From a checkpoint of a small mixture-of-experts model trained on Wikipedia.
Size: 11 layers, width 384, vocabulary 32768, 62.1M parameters.
Experts: 16 experts in each of 11 layers, 128 GeGLU neurons an expert, 2 picks a token, a sigmoid router.
Below are experts of layer 5 (counted from 0) of a mixture-of-experts language model. Rows are named router (the router's row for the expert) and show model dimensions 256-383. Each number is 128 + 24 x the weight over its row's rms, rounded and kept within 0 to 255. Numbers have three digits each.
After each expert's rows: "gets" lists some tokens that make up at least twice as much of what it gets as of all text; "mostly gets" lists some tokens that are sent to it at least half of the time. This comes from a sample of Wikipedia text that the model never trained on. Tokens count by the router's weight.

# expert 10
router:094095133087118124148073102149110119154163108161164126139145151145125122133148151144148109143159118129137157121152131120158137142112157072114125125108105158094159082118106172132112139123118115062121151116150165106131121125120100096153118154115151171111149113121117149134152148122148113110145180079104144107159097146164094116089081135154111136140099106096119132125162180096163149111156
gets: " ", "-", " (", " is", "°", ":"
mostly gets: "′", "°", "″", " •", " $", "^{"

# expert 12
router:087168110113155098101155156129084134149103134139148099118127116133133088166061158111129148128122123117137134120115112110098129093143150165144125158147098138148087106138127147102132077134118148124124144143127128132125121168131151135142090134153148116133151100166116087102140157139143116134114115079119078122121140121090135155132136176105124128120160093122153160150084117104133127090139
gets: " ", " the", "\n", " (", " in", " \""
mostly gets: " Best", "The", " the", "=", " Latin", " \""

# expert 4
router:149105135134152109096109152127122147115117141140132140151081139129122116142116124117130088134148088129124117127132103131117120116139151114132113191118129148131113142126139106115130122149121107121133140120127177134194112137108177138150161109092139137139120109102130131144142136121129133108127101148147148154108130137104125134170159111142148105126106163113140117062187103095146106143130
gets: ",", ".", " he", " He", " his", " her"
mostly gets: " she", " he", " William", " However", " John", " Robert"

# expert 5
router:133138115131135161137137175147126118141146065137096140096109118118123129159120067160184148104140142148181153133125147106152129155130141123126106098131119108162142086138091116146095138115108127097119140110148114132134122089123106096188160137147116111146109158109134120100109158130099140127107151157115132164127110132107111169106118115098096113161111123117101154139113091160126122154120
gets: "\n", " ", "%", " people", " career", " life"
mostly gets: " people", " died", " women", "Personal", " Succeeded", " Votes"

# expert 7
router:130170112116157132100151137122136145088113166092147098126127130090158099125145117138110120101173122126145159129124135102123147083120108130147146124135104111117094089097087095163138119171143148142075134166133137156106124149091111127139199115087140136123127116132112136110120127141097127147145111147139109167143137144114124134109139172114163130164119102164093157122093119197110091164170
gets: "1", "'", "9", " New", " United", "S"
mostly gets: " New", " United", "'", " Supreme", " Inc", "RA"

# expert 1
router:125145120105136161082141143129124119135128132139136127137091163140104105149151092115156058154129132123152182121141117120117154095103139122134149213127112121164091087143114091134162115198142099096149081124178110123112105141139126135145145171096145142150134128145116116118114158121147143135124119181161134143121124106120134126125100118115116062126175130116145150109150159120139125114126
gets: " to", " in", " of", " for", " at", " on"
mostly gets: " would", "On", " On", " for", " took", " at"

# expert 8
router:123099128121103130134128119153157138059118106158161097149145135142118134149152127131143093142125094104118206133099130109090156087172158138132138141184140147135116113128121098128135116127146088097146114137149144111133138124147155145119112135130137152127106087099133134108125161135111139108117118112148128157098140139114099058142116128137118114138090087103125158125159154138124079134145
gets: " |", ":", "|", ";", ",", "-"
mostly gets: " |", " —;", ");", "):", ";", " ITA"

# expert 0
router:181114165127118140116121102144131127110082098175131149132125106128139129123107114115095094118128122097150200124142098084077128111096157104084131097095149107119147118096152110094164167111108094084159100146144155088128139122128141145134123096110136128103133141114181136145133123141118116138157143132134125088098126143121118206110134043119140133117116104166179155101127134124156159139127
gets: ".", ",", "\n", " and", " was", " is"
mostly gets: " it", " been", " would", " but", "\".", " could"

# expert 11
router:156131126144133074113116164135124108103109161113140103124117163156148088140171116108145166174136079112138150089128146087131158089139176141091120118124153126099124138063119083140123102103126148142165090138091169131135130151141146114127168111105133145135131115105130175103123140134068159106092141062135095110154111159097114143135131151102158095132135119131098150115131109119126137091152
gets: "\n", "-", " and", ",", " (", "–"
mostly gets: " under", " non", " inter", "_", " o", " ["

# expert 14
router:105104095126150085127125129172112076145121101131094082103121143135146083121170122149091144106119167130139176120162124129119106118138106093114114174092109155087127132114136130105163166091107149112110121127123138118110143138100155078131161123122139155117135121114092162175147148175079147118113068146127150109106132165113127211136126128090113089138152108132141108121107104168104116159112
gets: "|", "0", "3", "4", "6", "5"
mostly gets: " ·", "Scientific", " Binomial", " Animalia", " FW", " Lemmon"

# expert 3
router:152130153070164158161073091134183161125105106141201155121129116156134142131110133151141076131146115149149116113114140128115154117114120129137150128136167167095089141147151072132172111125137141130146116143139159113119140153127148105130179118125111140179125140115132101061130166146145139117124079120153123169142154111153119122144109122078166102130127116119130136104130150151099106142197
gets: " the", " of", " a", " The", " with", " by"
mostly gets: " such", " many", " these", " used", " large", " different"

# expert 6
router:118143141122156154131048115143132139138117134127120150088095106192092134121146121127100087102140094134146134140145170097144118142094105127119113143105116125112131131109096135123126113108139166141135122124103149106169081143101101126139180112113107084123143148141107094104140141130129080161135124135153068169116112157136086170152144136086184136118110141105114137127155125134127118115171
gets: "0", "2", "9", "1", "8", "5"
mostly gets: " million", "9", "0", "2", " billion", "8"